Experts of a small language model.
Size: width 384, 38.9M parameters.
Below are experts of layer 2 (counted from 0) of a mixture-of-experts language model. Rows are named router (the router's row for the expert), gate (a neuron's input weights, with its number), up (a neuron's input weights, with its number) and show model dimensions 192-255. Each number is 128 + 24 x the weight over its row's rms, rounded and kept within 0 to 255. Numbers have three digits each.
After each expert's rows: "gets" lists some tokens that make up at least twice as much of what it gets as of all text. This comes from a sample of Wikipedia text that the model never trained on. Tokens count by the router's weight.

# expert 4
router:134131140065131136108111139131120103125129136154110112135073112119097122126151122116118086095072125107151124160155143137107181124165170147120155048114124125118124106133124087133139126121148129
gate0:122128153153144125099091091158135147115122140131092134140115137158121117184147113119122096101103193109111156144157124135167101105145137146049145108118140109109135113089119127139128105121130147
up0:117093109123110136085088071134120158152143139149055128150100104076120127105152113110128090127103160135134154127140116124160112148111107114128090175118107108130125144150115139113137121186098114
gate1:124112118114140090136150146139120143143161136125110128113143112158074108149142109130130140148096087141104110191156161140127147172128156113097100080117117110157119079131129157153136136145098111
up1:146138142140132141074159151119152151137127154126122084119150128133093128101122132107156134105135124157123182148108147120187155136146127104100109104090147097200128084143150148118138133140118100
gate2:163138107122087118112119122078132162132141136133133158123107119135117165120134097124129150099147155118130140111193139102120171124142106139165138145112165150154138113063121147134089102112154114
up2:101126151144125052084104135118103173102131110150124128094123119107147130177145140104104123110132166104085120094133138104174137142118142078120098170133103141152159155115128141099130115155158100
gate3:146104123187127110115118099113146093120143104093138090056105064117127072078149160138151118143123106116078130081134150132145177122127155130122127108082118123165151155111101163132081074127098078
up3:132101080083156113099132131073134145125098145081069111128135103091173144123107101127144156139146108156129096123130119107060114161114126117141139066107126103142122092113139086100163136130093132
gate4:133125169087135105106109155152112115153139134140094078126156092100150140118111169092142131129103132118204116128076095140153103146124105099134181107136137130107117113177121104121119106118126119
up4:072124129135144134077104112129143131113143091116167133136091111133129119090155153131111119126127126110108156117145102083175121064106087108148091151141119133106122152109156130103135155154159155
gate5:113144110146129158139107165095112196128135109143125118141103109166109141147134074075153081118132121153122143123105089097149146129113129148134146135147139118080118154113096122150173117104149087
up5:139124081139084186132140087132143147103088118135172116131126094108135125141107128151114112078081154127112133150091131162130128127154095154129122122090130139129081093099122106168119131104136156
gate6:144144076158175112158115157134175107125163122143149112117103066163087133137139108174158167108090112119174137132132096100120137091143160149138109100124172144146162153131108161100149109107137057
up6:110117155145139122160112081168119136143119107112184122129136142121105107112108113132129090144156137117119182112118168140098106140137126150076091112105126141181100103112107151085111129126154096
gate7:142144121092084146137099144136099157172142137081144059160101131128143106145116133148149133090089110096141152148063100151106131169120104115164082160158122119130092127132120127112135113114116134
up7:166156141070099130101135144119144120131153154139115106143124115147112103208157154115124099163122145134112118111133125119108111121141162154141136138081112125092119117150091121140170135154133124
gate8:122139101065174120097098117118165148137128133132111093168123090113175105149129107124107159143091107113141125183099096124168155119109143141140176124121113115105133109135120116151093121156118107
up8:157145127166130191154132161135097103121128118130128143128107129137156160154146112101129141128139091146100155125171132134188138115148133145120107097098103136136108087155150113159158160128087118
gate9:141121103144159091191144100109158149131145091135117131151122148113129133133110123108109142136110144117128129122133118161156145143105113119114151106129142129117153067090093151106115108139099063
up9:131145121121113102137135111117092139145097127097135119171149079123152131149118158183115156070111110131142133115172103093112163139140151139118122139111111133127111176105128140119112149104154121
gate10:091098129129124116157146121124181098137138154109121121160101062112135081107156118103106128094138135082165119122117127106113189125131117119121075085130098082156122142136102137158203127139134101
up10:157171120122145176117132174100121114127164108139108109164097132109136141074144134104131121141094105151127122141156138155117163134125140178195143100122171118132138131140130124113159143115120121
gate11:110116166132138107109107158113139173124158116112163105112120137103149171142146125125124119114145122084123156136126104101130136138079120073138156126149092147175123071142125135167120137134093095
up11:105151118102110157125124128138095147129113109155082090157134140159111166121119155098116085131125135114129156103165131134130151148116105123137111162103135159127152160166105135136162101098142127
gate12:102129121120122115134105106144140133172111154115158128087127102127098155149081119137137145111141131092082130141166107116111130160127146119132137076120119120162144130108126162170098095109102117
up12:134136156121132115140129111150148117144098122122115153126136110094132125107154100137152099161161106114093094162099137143112132143118140133132101127128114150128100130132112131119122105168176155
gate13:110119172147119127150094127141143136125139153119148131122098121156146105159138166157137091093129126136125140131117109108136149130101110187115115094131104132133122109149132156084130139158103127
up13:150075155157075099141128131113147103091143092144131105113138140116152141152111117158140154122159114126126162126120090127115141137117086125139128109122178165130165094172135096147140115134173128
gets: ".", " (", " was", " is", " in", ";"

# expert 2
router:152119166152087096136153108141140102143106174147156079134089088109144099126115137129131124102125118121105125103152108115095148141143113136169146078110149130120103117130094122147188097134133124
gate0:143127111141109144151140160133144079156072146087168077126133134145100098101139152144129128117103129107129149088123155105138128155136123128134122081071165141158161164103126101112142099115132115
up0:096127125137128130119112130068108126124126165125118094114131111093113121130139098139088128072146130128129102157114124138110154093161110096131133132123133136140102165136124108133122173095125130
gate1:131145138140154122156142121139097167107151155138124072114102174118105115129131122115159113093124126114091130175075098099126142082136120140108080118067184166127113141115079101111139089159145084
up1:143105101165101156143132109136110084128132150077136115144119143141171130091086144136152143079141125093144162146132155108145148161135103151168145128126108131167105143088117154101130136097139170
gate2:124110106094140128149127143122090149130154124170133120099107097085088110119170118132151165121126152119151169124081115110110118094105139107119100092158149176151142109144115095143136068142164122
up2:155095093129119126165130141129148144136133136099147139110134141099164144164102107131119106110149137101125147102114116147117157151120110172129180087133161105143159062162129131118154120129111126
gate3:137129090113092099114082105144080117117106136208084124140120122135127140129139112135131128149109123120133091172159113147137163139145141151124110109153133157137102140130109095151150120130131135
up3:146122116108123160104112164142153128164150149143139122100137118157152174148170119143123079134102107145099105123145129089111101117142157120182164140133172150104122146146110118131139132092092140
gate4:138128128153128087150130167125109097128128137118110126129131111135098143097140123114108128111106156126141167120148095090139126143122167099152128083109113139125114121146124122164126119152133099
up4:131122093114148087106152134131110128124127170083140158127124139086134115144132122170108119131127130118091097138162104149111105091124141133133132144152148128130142109144123108143151123147112103
gate5:167141136122124112122133138134131123166141137137131075089110124135134090117153161145138091098065118123098090140131132089120170135074153120112154125127093131107145131153121089103099162093107108
up5:117189111175121163130129136160113118127099155114145102107107090153126159100138120114153108117140106148150097134183178125136112131147129143128121077110116154150146123114153112140100151083110108
gate6:146083122154153063153112121160110076136116119121122125146107118075134092145129093113143132183116158136110120082128117148135114145167141127133098064151152113199116119115159114188158098105087109
up6:115144138163138132146160122148137119107137134097139118138144117097075074140161173103146124131140110115126111178100124161074135134129117161100130096120133148135158106155158102077163149149084136
gate7:080130099138129062144125124150127161146137168129140158121109122147080126106141090136167108141110138127154143167141111166123166095126144088092101128145157117114109116089086110152170101126105132
up7:123173106137158164108153115108124146096079112145119099114108119130101162130154140115097121168128134118105151164155138126107061128150131185152128121069106128071113133163133142152182124135149125
gate8:115104111125081106097129124129139108108133118135154101138109150115161127113140127132157123127127097143118161122173115140175110175103117110143131112109153112157143101103118119109139117142120076
up8:071154131202107148109160098150158084145144112149123116125120096149151111102123117115140117114128108141109111086143112108132140114101145126158083142182136092198177101110125152134172145150093094
gate9:153123104098113117145107126102108124157103143169136141142109093130148080138118106125089156182116144136111103109187164131120130099113164095174134125166152112117111121097115126128191080124113114
up9:170145126126110153096128100187091091106083061156123091096152125136086126134125180101104100103136114127101104119125145124144087144146167138127117117099105132154130110141137142157037173161109148
gate10:120162117092122146136127140074136137192115136148167109133129119094101117105142102116099140119134125132152148161136104114166146131121138093138160123151140146122114123103150148146130131135138079
up10:074144129135108149139138125141102138115067080113113086131132119091063139082144152134124142118145136121120159139151139134120123098131170125101093107098156121118165162108152103105148109083134089
gate11:122100104117085128146106099148085141130084172148119138132120108106130119110153141152106105134134104131093153109150125118142149135171165077159146119108131122148139093132139135123158076138157134
up11:146154131179116122140117102129131108147124134113149138138107133116162140139106131107175153146163117121094113088117142136087103084127134109137129109116119116143092162081108101108109118128083163
gate12:151140153132137130104146107137102152146122123115173120141114074141137141155107130112121149095145129102140152137123090115140167148131126155122127148135085116082100146093129115100128104125139114
up12:091116126086112140082146113129134132108121132121149109128124058097154095132150099128121123135103178136120157147084138155120100135119106126174137131120146124124136132194119136104115082141096128
gate13:132142143178155131152125135165103129135108141143111129082114085111100136128146140118146156129113162068104165127107095158109138094131124105153132111103122144087151132127139112188107096143153137
up13:124126140133113102136098156151109085171158122105101110175129116121088091140150084102113162150101123138148163115129139081153131150122083128111134125147146148148129144152138118149160137160146151
gets: "=", "s", ")", "\"", "er", "r"

# expert 7
router:156130112117117102140117128128114102145121155125151116127108101153125111132144092114152094135145111084121151151106131116117156166125102107105114125121116163138104139139048085138160094149139104
gate0:165132116114127120109102079117148071128068148125155099104098151106135109141146160100091100133113144066110144097128126161114128148152116097140136126109147092083100134111113135109151057126138142
up0:090147151119155098168122130092171124153156106120089150156136156120120126148121111070113138112129089138147178118121167103101162138119111134165149157121111106104130108073090106133107132119167143
gate1:147124134161118127166140188144123109101108157101139086141135156104089128100082127134131143129134117117145116123118098122133123131123110127165200074110147154158109123082168096147125127125130135
up1:098127190137137123140119118152098133149144131174184154116109158137092117132142136157106100131093149117136125128139138149153134110129162119129098116127123124209118144146162116158119098133106120
gate2:122132133098141082124129115145159134125142102113145123108092110111090126131090138144112108116117105109109177124104126125094119142113130122149176128078103143098094071117126143162162128115193107
up2:136188158086193113091138130130134133114153123116125111130120124118157136123141127142120116165129128154142117137129130088153177164138110124123116104143129104139145114181127141206154161147124124
gate3:099129156136111131141131129115142125123166114094104101166115163129138122154163129135135101135132130116132132127126156168166105117131139097149154111135118137101108134128117055097130135151132126
up3:124145181100149146122140103130114131131138130146131085111147155137181107091123120149114184151135077135115122131123100127089095140144096113131128157149138127136139134111160157125138123106138127
gate4:165105080155112120160154155087133139178124117105130147133116154162124146148153114144175154120141131128146159123106118122136094140155133110156100114143126132141085148082104112138150104131133108
up4:137133117151109137113153137133125133068159154093187145104156158104132171154108106147162139119117094145112141112128106115092147149118154133141127122137143113123170141120118101151115116123102113
gate5:149124090129118112152121150115135132109121128152140126150123120124119103149124153141143130082096092101116140094106091111107117195110147087127123110123150131125106122166098152108139117091128097
up5:129147133131104105068147116124110153134144075138149091081124118159177117109148111075108117172154116154098129163126117130185147107074156145160146134126119112159174126107109109178124131129125101
gate6:116129150108110130089144131135180160128150133120158060145106158114071131113131077162094158132133158101097166120120116118150149144160111154134155106091166124086152098141121145143118126103152105
up6:119135134122148133101122149108176112120170151140167082124139130166130102154155154174162081136135101142147127112121160116141091175121124122131141148167152160093179121140118155105149130117081117
gate7:140091145129130104123077105119123149130118123130167135131110089108119138153117119100133139145137152120115093132115091167152156141126073138132124107141115140118114121130130102134174097124164131
up7:113102185128120100087104108114140134150121149120104128115117127164124128098124114120110134148129139143153109132116109116147118155162168111136140110111120143134170152153172122130126148106097141
gate8:139085138109120096112108133123154118163149146121129156133105135127083129127152125084128131188168119086099132094116132133124094109135105088144108135113149146097156137091131117146109145117065118
up8:107113135097145113149107150146105102135118160091126169156142114118128145133124097153103129154115134134115159095169086139083113157110145165112156098143110129167115135115154137129140136129115112
gate9:159131123102120093108158116133189110084117192110134101134119142082087139133110111108110101149113126132114151116130101148121189144121170142147111138074161143173104140091134144141160087160126112
up9:088108144095141159067102117108140139166112138138117128128146108179132101122137121127161128158168122128072091107133136166086084157150102115164140112162089177129096130129096094123114142182119128
gate10:135094127110182140121152104152196156168128114139138108091108110186109104125122122178146128138110083107147122104163123151138176149122168127120142108127149133141120165079086116134169121108110091
up10:142136118112160172107143115139134133160111118104118092102154103152141096158131145139143107131140124106161108121155178151146167141099135140082127092140157129155082119104093127180123114150095139
gate11:142113158145105101121116098112129116140142093129147123139111154126111117098147129125106137114129125090133100111145123084163166102151115099113138112179121138109099137155119171172154143140111107
up11:114149175112056133165154092131106121102133133153133153146136140115151128130106146146121160133111141118140151134118109110160129163141111141171190157124082092091114105144132166149126123158161195
gate12:110128146137144081107146121125112145139129142138121079124121131109093156109141182131137115150152140106131112118117133133132124178132126134119129092125130138122128117171121159119128146132125082
up12:083136171110138117134127158168096136122068145194154110152137150141145122128186127161085088128140115115074107100113100104147114129101111119085110125110125170145093131140135167156114162138129137
gate13:147115138121135092115161170124113174140167105140092094122099105146101126084153120128133125103140097112141132139117098083130104125111135137134143134150155115103116126138104119114131160077111135
up13:149125128144125155154157100117089142122135123144147157147150146130126114122113080084143134097148156134157109147121132118144160081120129134170153151141185114125096118112108132136097130124137129
gets: " the", "\n", "\n\n", " a", "  ", " \""

# expert 3
router:118083140157148141155161122167172088142144119167127090112071140143132126128150135150114119091086111066151121160124095150114150158169112142088180092125126112142104140123106123130150126173136116
gate0:169173145129114136159145138134088089132136160083143147122098103139146123152161109150138099120171129109194117139143099131128135140140153122118113077123086087090130132117099129144149129102136141
up0:123129222126092105122101147121112120132163127105105163117100132101086114099163090135093098141093129134127133149148138112126159159171147150149141125110076078105074104149139159132138146131145151
gate1:120134143143146136181158103134121107139116110154150132149075118142112122097130124125102142091133142116124120109104125118123129157152127124139151123122153169093119133126124147113120156106125099
up1:143146164161138130101100175126107137131157138104198126164151129141095123131113100133144125091172177164059130076140113142121127154120146154140126152088134107120153138109093135126130110120125116
gate2:160112109146155154147140152128111152155093128118130151173084109122130103140156096135158137119119120080099181159109064158138103138112127080166134176131118161159134140055105102097121108125140105
up2:127080131130142156116137108136133155111133112141113100130109174133105106133150114128133137161080127085123115130136127146176144121109151141131129112137090100137114144094148121120085084128121130
gate3:154116144152116092090086125129093136121107119142143140138114109148133116121139162160132153106113095144100155101161122135142139143175166109135122108085109106111137156112134128128139144131116092
up3:116138108156151149135143182141157121114105099076149166134112131158133116128070113129119120113130132125138128141166134132126108147111139130162126103115104120145105149130087115147139152111129117
gate4:133109142151088154124122120161094134156098154123123140119109110104119140114074100117130134087115089135188131110113104127130123113128091108125140125139074114141087157138134137147134112090174123
up4:135155103128093164121130126105129191175117126117124092148126088127127132046120089170145102125118132071131144106135121164122110132086105117092098120146151143144082119142107089155116109142114101
gate5:092142119162144135155140111100154117133143141140129144106136106123148142083120105111160120108088076165117113155149131073109127128102172108168157134157129133119101130099112134187119164119111100
up5:142084101128130149131098154125116125109150086125124146138140143107115142124154110150106100090149133160125141130150097106128127166139131147108105098127157146110116099151148103101161126080092102
gate6:153150130149145092096095120182105151136116126154134117144106112132127148121110106152102154124151129143132139134148127135140137099103145134127172087130171138140104138155114112101106158092152149
up6:146160164100084095107096084132170167064140139124163127137129073126105111144180123151094113107138147109142165116169086133175120076094155136135114144115137183121178114159119139145089145078112126
gate7:096158105111144100154100093132135171154114130130127116138116099143144167142144116111169101135144172164136175170097102156147131145150152142129120156172156076130131134125097130121139099139147101
up7:110110135162110127180137149142104101135168145136161123162117124125122135091159138110149099077117159146121111156130093156120117139121066141147130133127081098122119179112097180124146145137116107
gate8:172127130100148125143113174105123186157122098133140163084116093116128110130104086120098148126140096122118125134108139143135095134139137125149120060119121136130110125104125125139162136120121130
up8:149126161130144086118127126126104152118080103099078123164145091154127130141149131156078093135106140095117152156120147123127126182143121170139162119127129090123122085169177113139142116142121134
gate9:103155127120080110174067121146132163144115134140170153120098154179101146103125095114079131129148130135073172103157117082130175119120092098116123104136103146182147132137132136175113155145145159
up9:175121154093148136131149135136100172142105167118131129100128142099104139154078097103142115136143115122137137135150142115135104114120156136151086138127127080100125122111117176128126156127156114
gate10:118151084129107151126148127146132100132159125123115142145095111113144075120112118110086106099069186079149189110109120101090150145123136113136123155126119108176132136124112168110098099138151111
up10:098185142140145157113111126188117141148128136137193173112139144100118150120118141115129072090130170146148136158186137090101131112180130124167120103110156105132106144095136148124127145132137116
gate11:139136108108139107120144121092145139111183117133100146157099131155137145116126141119131118193133105101167089135085134096114132116137098130142135136137129164090080095167127125127149145197153141
up11:113072142157094129121090165157109129123087133146096134132168155143086133095105127122124111117095184126135154098095135084144142117173137106137117106130128106177135102096156118086104104134115122
gate12:127083134119113130122122148124096122145134191143113160126088149198116092164136146170130119172128131136081107108119136178140122152159123134151132142166131111092101104122113120137125125138107143
up12:142102120143119129120111144126151112108129145164136135120139129116142123160155098142092109122154114084179120079144126089087145158110127157117148107128149137152115129208104151135094141113127127
gate13:132137157130156108119111098138102164136115091130143139115138151166127104150146120102122113157111145125142137122119142198100114111106138123132134111124124082133144123144084133126110164114094119
up13:092123124160110131147093146184151109149105123147147129120128140113129163144160136113183143118138104098110123132122156115095106101108143121102130131115128148143127167153178095134162148116109140
gets: ",", " and", " to", " a", " was", " as"

# expert 5
router:132157149110151114122091115145144100141109150143115078100095116161113117104188142153127116102122101067163123108135104146128115138132113131140103131137121124089149109126110103164155102150133101
gate0:132133157129167140121131112107141102132104120154132156088105108130133138122120141124135138136112117078138154132139140115114141107149165133127157111121151128134173091111105121120154131126110133
up0:087080129139139150164131124097146130142128120153098085136124112127149099063140116124128116126092134089101137170131174153117139135120092152118108138101160118132094072118118158109123188166168137
gate1:124122143124147076121110110125170145126102105133111136091137133129059099093117140163138120122122132112128153117130149129144142124131148123127093117131118128147083141140116160119126107149093123
up1:128121129144101122115136088103073147127123087114090118097125099070105139093144171152104116137161096079089128106126099126121109109151131128128127163113071121122126158095117119131099153098115116
gate2:145081162205119138128148146131112108143122126128173124150123128128119130153143127126157144120108143106135111128117141114121145167137093118098159080117171128157155122069144147113124113132082148
up2:139159106179155138083123135131132111097129174103180154132093127099152138118178109162134133144101130144124121114149121170122112147139133127149120105147130123136096155146137121172149139153119116
gate3:175111134146175129133128106112112109131115164133150145164089127125124085160147117119128114140141132130124105162140171126137143124143125114138131102116135083090067110078098143107164106112102123
up3:130098182098178085110122117093124144121146108094111140100124136126158125090140136116116120143137086151131089133160152147132137156121155115111152105122118097175123168145143164108155130107127144
gate4:096090154116127115120140144103176132132162139108117127155125138154068112148133138136171070110145141083137156149107134155104121132122143099153158100126105160125150120145104190112119105152148102
up4:090128130177148126122141130128095094116100113118165155114107167137145136128135106124120129104132122129129091152161158141159144094162102165154148116156152122149144130134125090157135158128121124
gate5:101162103121120122149086122132127169182168166146123139127099109143106134145126110118146104138089139128170101118115146094103092153113129115155159125137166161111167167161134104114146087135095109
up5:125143093128115092114121157106103164089150141113140114135117153131131140177118152161133120113138145110161079168168118168138130091139120100135153104114156169132139155168108109155115085107184120
gate6:088114170177123112108143090141145132114138146147122110115124117153120133129122101124106115109121157114092107128123181059089116138144129151125150134086170137101113122141132145140133118135146121
up6:107139103108123129088092123101082177155084159103136100168104144153127160114087113143110059118123173113152101107124154131176133114099115116144155162147130167090112139126125114141100096148149126
gate7:098100134138137090123119116076158160163103144144174107070099135145142118168129105154098143115162134112107152160132140143140150170148146136143113122118111168123149126130111158112155136157138121
up7:102152123136133129151116162166094154178169082148115097110135132113104120127141142114135148104125126181154105164145156090147085120108122100089121169152142131087125153130152130129145158098128152
gate8:164067088141114139157128152071118105143113132134144139187128106134089123152129078157133119144156119124143140089112111150102155113149112098113137120132164079114121138113111168117138144109145101
up8:171135107119124152151133131110157137112128108150124143145154120135066123173119109159118112134145126068119116105154141157141133064121132125098139129161116082100130124097150122134105184141124137
gate9:130144098105123135159119135103163160123155106171115125162126126124088124151129106125130120141118134139200135135105126113121155097108150092130129101148138153126141129180127134090134115146132132
up9:124131149132093136158130098137115083128156149097141125119117122131143123098157151147114155117156131109177154146116117144090126096082091108107119110113128154132150127135140089113141115116168132
gate10:175140124134118153123153111152101143160152088146155136130102118122114147124126088126154136082141121092122147182168143153113157108172119115114159110179137161140136139111107154106132082095175184
up10:128115124129143111174146078100100166126133127127101197096128117145133157152117144120085153099109129151115118132107140126120175105143098124138109173141103140091157124115098126136102129120128114
gate11:147107155110106134117125147132170124115143161155125135116135153139091078110164085131163122144106116170143088137134109149119124103096130111153104123142138104158107134146116084111155133116128096
up11:094148134110137117135146124104118137144104099069144134173103103105147140151158139129092154121094140113100116136147104133121113124117122132156149130124129115112159149124166136133131149135103108
gate12:157064110183114113138134124131146143145096120084139133094113146169120134168105122107141129094100101096133148155133118147121160163127134109175131126117122126101132091149104089123135140103103138
up12:130117100107186153128138127104176125138123117112150102157127134079088117166173139144157159092127120091134116101090173091082129120125136106165120118116208159106140119103131109126153115124159119
gate13:153115153137110079080144175127139107167131162113172113147116141184115158156142138146141121115135107095135123102107140171150134198094107115097148154103137146138115162127094094111104083163159109
up13:098183183109127134107142099136152123171153161133115081136103142154157154106164130126095127147112134116129101142120112117164147088136112155112146194150130125079125160181109113144122099142161118
gets: "-", "s", "\n", "|", " (", "–"

# expert 0
router:179139130135142105158121117144121128131116152137102093121071106131108098106147085154131162129076169088149082113149103104139159136159140073174145078136124164127124115106108121159120103128131101
gate0:104139137099125112136135151109139132168125119168086113115116125120113102105134121138150165162135111148119137122120117076069101106120142119136167111113176152150110168117092159127116115080109115
up0:164120108112134140135157175128108088165125134132121180180127128127094131171165124165136157104149108131105166132127091133123123122146139142171114130086076092149103115141120127107148169131156144
gate1:131145096131104154123155122162149164120115171125147087164082133125107148159120122142146102068131139138134120131138075151133133117195151118158100142112183120084128154142176115150169105116156159
up1:199131087135168132142138169102142119126140106118117103099100139093110105161144141152111135122125065093118187111125138112151106146120105142143135146151110083147106163097107149077111141146149126
gate2:157080125116128114153118161120145111123106126105116117173120120069106135141112134163128140125113123117096123148121094142140136136144142116171134055096169125140116116151151113122158086102142144
up2:119123108145066135117138095136113160111127127118165179128122171159145127141085104115123102172146161140143142117112117099166154112176063166109127153156117133120140168127152186108132142112169110
gate3:141156144147115083081157124146127154127117088170102131095134139129117111135143190130108133102141154135141140115182115157113138132112125084143127127123127123103105160124118146160120136097133069
up3:075136146118151120151164113115146128121115136112115118141144124101134095075108144110154112124125093110126122161105131110114112142168137161112138174108145144153137130105134137127105112124079162
gate4:120078139164164140179153141105143134149172122129109132107096125166115106083113150139147095102103101100150137119169174107132148129139136104144136067123137160148138159119114126137156121134097118
up4:105147149124149128126109103102080140141131141151071111095119119144097186067134121103163171121091121151156097148109169111097111141136146078145138142130153142123188141108135096162126102132125138
gate5:134124123087135136139110111107147138150110139148108150155099085136081138140138071115117131156109111114113141168124073137102154127131086103109089132144154116123144135134115114160134170150142093
up5:134138100166103124141135131070134152130123136159141133123135148168171127155124171124170131115075123124212106171137168112167076087121086138142129113096147134131135147134124155088148131149135141
gate6:127096150157125112114119156142146142168161111103108145134112110090104146096127161155128131131133095113099166135155111171103134153137165141173124126115116082128144088131104117101192121139135108
up6:167175119141132083148103178148127149134144088108121096116106118120130134136134138136149136121156093157137141125155136148099143074095113089124106105109140108118111126094121085107120162132143125
gate7:099132206150119143116117135164099136138129149160112120186102132110143136110144164132099150157086153123165117156073129137126166144147106122146121124133135145092137100161174101144175136144161170
up7:123136164134133132094127132102102129184138140136153112152124181157124129143097136061153130128179130141114128118125130166137158139150155088112090119158107145149103118112123092122132146113133145
gate8:145152076152157104146166163151139105113132121158150127097078096144132123129115053147116140108112174111139113122155131117107153178152141156162154093119102153090101119111127132133130117181171134
up8:168120147120144134117065147126134139120121143175105149141133132117113156124134139117135105145121104147127155120130113155114086137100109081111086156168122151166129120091137132087114184111126107
gate9:130128120124145124116138080126124093135110131134118091132130081104101161099074146171176137064122116117145124169096102120126160120112088104123103138113130151151101131131130158113121116163138112
up9:097172119167121151120116129140117066149105121154168077124132138132127113130160142178140132111098184149149090147126128106173155142135113126137133122142104176125132120189158142146100142123141136
gate10:110095154116110149121177109116123121162119163091102115145112129109161131096132110157137117132078139132106127114134155170130137120125102109143124144138103109116119114155108146114100144109118128
up10:150125069132124104153115149130108120147156130066127144165149164139147128124111130081101132141123103104136123136132116140114082118138099126112071120112107154157164158127103115126146152127144146
gate11:118088112155094118151119118165103095130097160152130139125131120146126121095147143117161145110168117124131135112171141118178163139150148138104093117153134112145106099125122117129154120168112123
up11:119107148155173124140102201126118125123167140123104125139124119125111106134163140121139089156103120142108128139120173133141142170188162124144135098132158124100140134143157129134128099101101137
gate12:181113117111124110134134116169143152135123156141156139123113104139138047141144120144147137121140155097084118118102101175152091137153094164122107151126134123107091086141130137111114092132129151
up12:132120133132129127106098146116133087147131134140103135109151129139149096121121164142138126140142147141130095124117136095192141147121144122112110111106127142169134127110137135140143183138093112
gate13:160076102096158097145158134097190143151140105146120110113113135132127117139122145156119139124069145086110113143127114109127179121178108123142117159155119171116201110153120131155113158106129094
up13:143107153084126135149174096130120130130118160138144172142135118175104148125073107148111162164093128131163117116113122104131141100148115117137155100145112171115109119110151134113076104132148093
gets: " |", " of", "ing", "ed", " to", " for"

# expert 6
router:148118134127105135145121156173108118154160141144144145132078108117108136110185093131162128104153109078136143132155105134100135088147109127153158101126170134142112133117081125117119098109125123
gate0:136105083131149133116128108108127193160139143123126121126084127146165146106167118165180101116119116133127131126156110132112105145153142112140104116164109122093116092115124158124116148095150109
up0:177137100169156149096120108121137119151153128116127115117130148095129110136168115132181146125143086117167124106137139152081161162144123101111103102138128150122129128133133128123135151098134121
gate1:149097130125102107164105107103170155162149128127130116141133127098128115162144147119103155095111149099125157161127097152140127079131099138170102118111154153144121107107119098180124108150157140
up1:135138148122113112123123136101146133149168099121122108153133130108113137159132111082175135095186137155113126100103132112154133087121137106135100124093144117120125151124146169124148108134129099
gate2:139131126074132137173166142163135174104162099136134084154113110113088118122140168175131103147141100133125118128058111093118115151112123114158101129127131157129111137124106139138133135135147096
up2:120090140141127124143126121143106112113109162137146131063145121130142093131106087136130114122115118098158126132136115129120130158149114134073134138130116164123129126153118140110111166138104114
gate3:130112132136100084105131115134153120175101130120095116116109116134102100149125134115169148170143180141149108137134164163136106109143150141112106142116123094130131136125089146143106076151116112
up3:081142142117144110117124105135112112127167138108181151094142085140089107146105110095097083131131125144134124148120139133179164122108144131097139121137066159126108146159133119105209094118113133
gate4:115147119137119138151095099111181104126132121116153107094125104145144131116116112124140138131131157080135142117115121143162145134126142155126126116104116122111141119089170174176102115138100074
up4:128143167135123176097149096110122123107165126132144126135124134117148153075153112134124088124161083116109150125181112156180142128157185133140158124149089118081136137091117158115133158130143098
gate5:090173079097138138196127120127170103132130133144123069156129117121111147103086148156139129121135133109118136114129113142128122110089097147163144114153132130122191152113097139129138118107112075
up5:175130138151123128092144087119086135127166117146102107106111128138147125153141126118180098150101134123170138180120133102148141159130111105131112136142155139049175118139125107086082123139108135
gate6:106124138126142100150097152137129132155081110092126130110111146134129132122142124190135143108105165093156160101154122149118123147144097117135133123089115106107123183097172112179160129125126133
up6:152106133111141104128158118087121154141150148104126112176129112114118134123147144149153109138099084156149075117113132173101102134154120123077130135113181175122132088157097117157117140144157136
gate7:162138094157137100118110118113148145138120148117118123100090112143115071101160115149145110124107117123139069152104130141131127120137150124147110112148162132090142160123073125138162108176100132
up7:125165149131114156111098113149109167107145186092109109141130131137112150119131117137153075139159126143130128155122158142122119139146118081096143139145094146142105151161113087121125125117121145
gate8:147131165131171163119117114165116126126128200170162099117119132108119112135144117113163131139137164109128112124095114134144145139102156094117119140176116154130090127100121117122148108131113147
up8:103113107110063127151119138131133140093088122132109162108133125158112114182080104147083162106122152150142137103134166105110143106158135114119125137104157155110133092160090168105148124122161097
gate9:144114132155139107114151150101130142149135152125110149100121103137129099143153094174145113107116098128126097118101111143099131130120115096155143164151129126097093121094099140109131111204127105
up9:153105125129089091140089110114128126143123128132086096111137087106095123133152159125134123128132166121109102105125156124114148122110147052146157153140082157120158120114134112133116182122133144
gate10:136150164151149162166118105103141124155116098155114120111083086082122172141104106169163127148110113098122131130147122105130146147174104102174108142117112112151112150130137125113158098129196119
up10:142126114123100118115109119104115137147114159131113128095126094070102114152085059168115128123140112151120119167143088149171119127145123108135116160092126134123079135135141129134104111128167135
gate11:122112169110149103120109129121125135127159115145118125114127091144091110185205088158142116122097140080091147117117159115088196118115155122166119120150109109105120129098128113150129127127160135
up11:174128119139178114127143140158126146174059152135133099147125144133131103105096147135122149133097169150114103147099117170114101170094116121094115126114124132131140144164131163138109148078109131
gate12:132154152151129143129140103188118130152135165136098111115080148113107121138123172160131123119168156096142157133126144094126140158092123145165160090121185111150105133156120133128134110118106114
up12:117106135152117106106079144097102091122126107171150094124131168119118155144143131095098088100099117136126100116108134133138154095167079110145108151101158130111157092163121157103077118132127135
gate13:114165151140102158157114155102112105130132148126169106145091136126113141134142118152119133097094124109112159110124128124132089128125164146168171099129154158143096104125121105116111133139099099
up13:150156122117121155095143141133120083158145155153160090140147126122142095098117096120117107115103115128146168114113109151126096128168140168136140130153161115123149122110103142111085077139106156
gets: " in", ":", " 0", "0", "5", "4"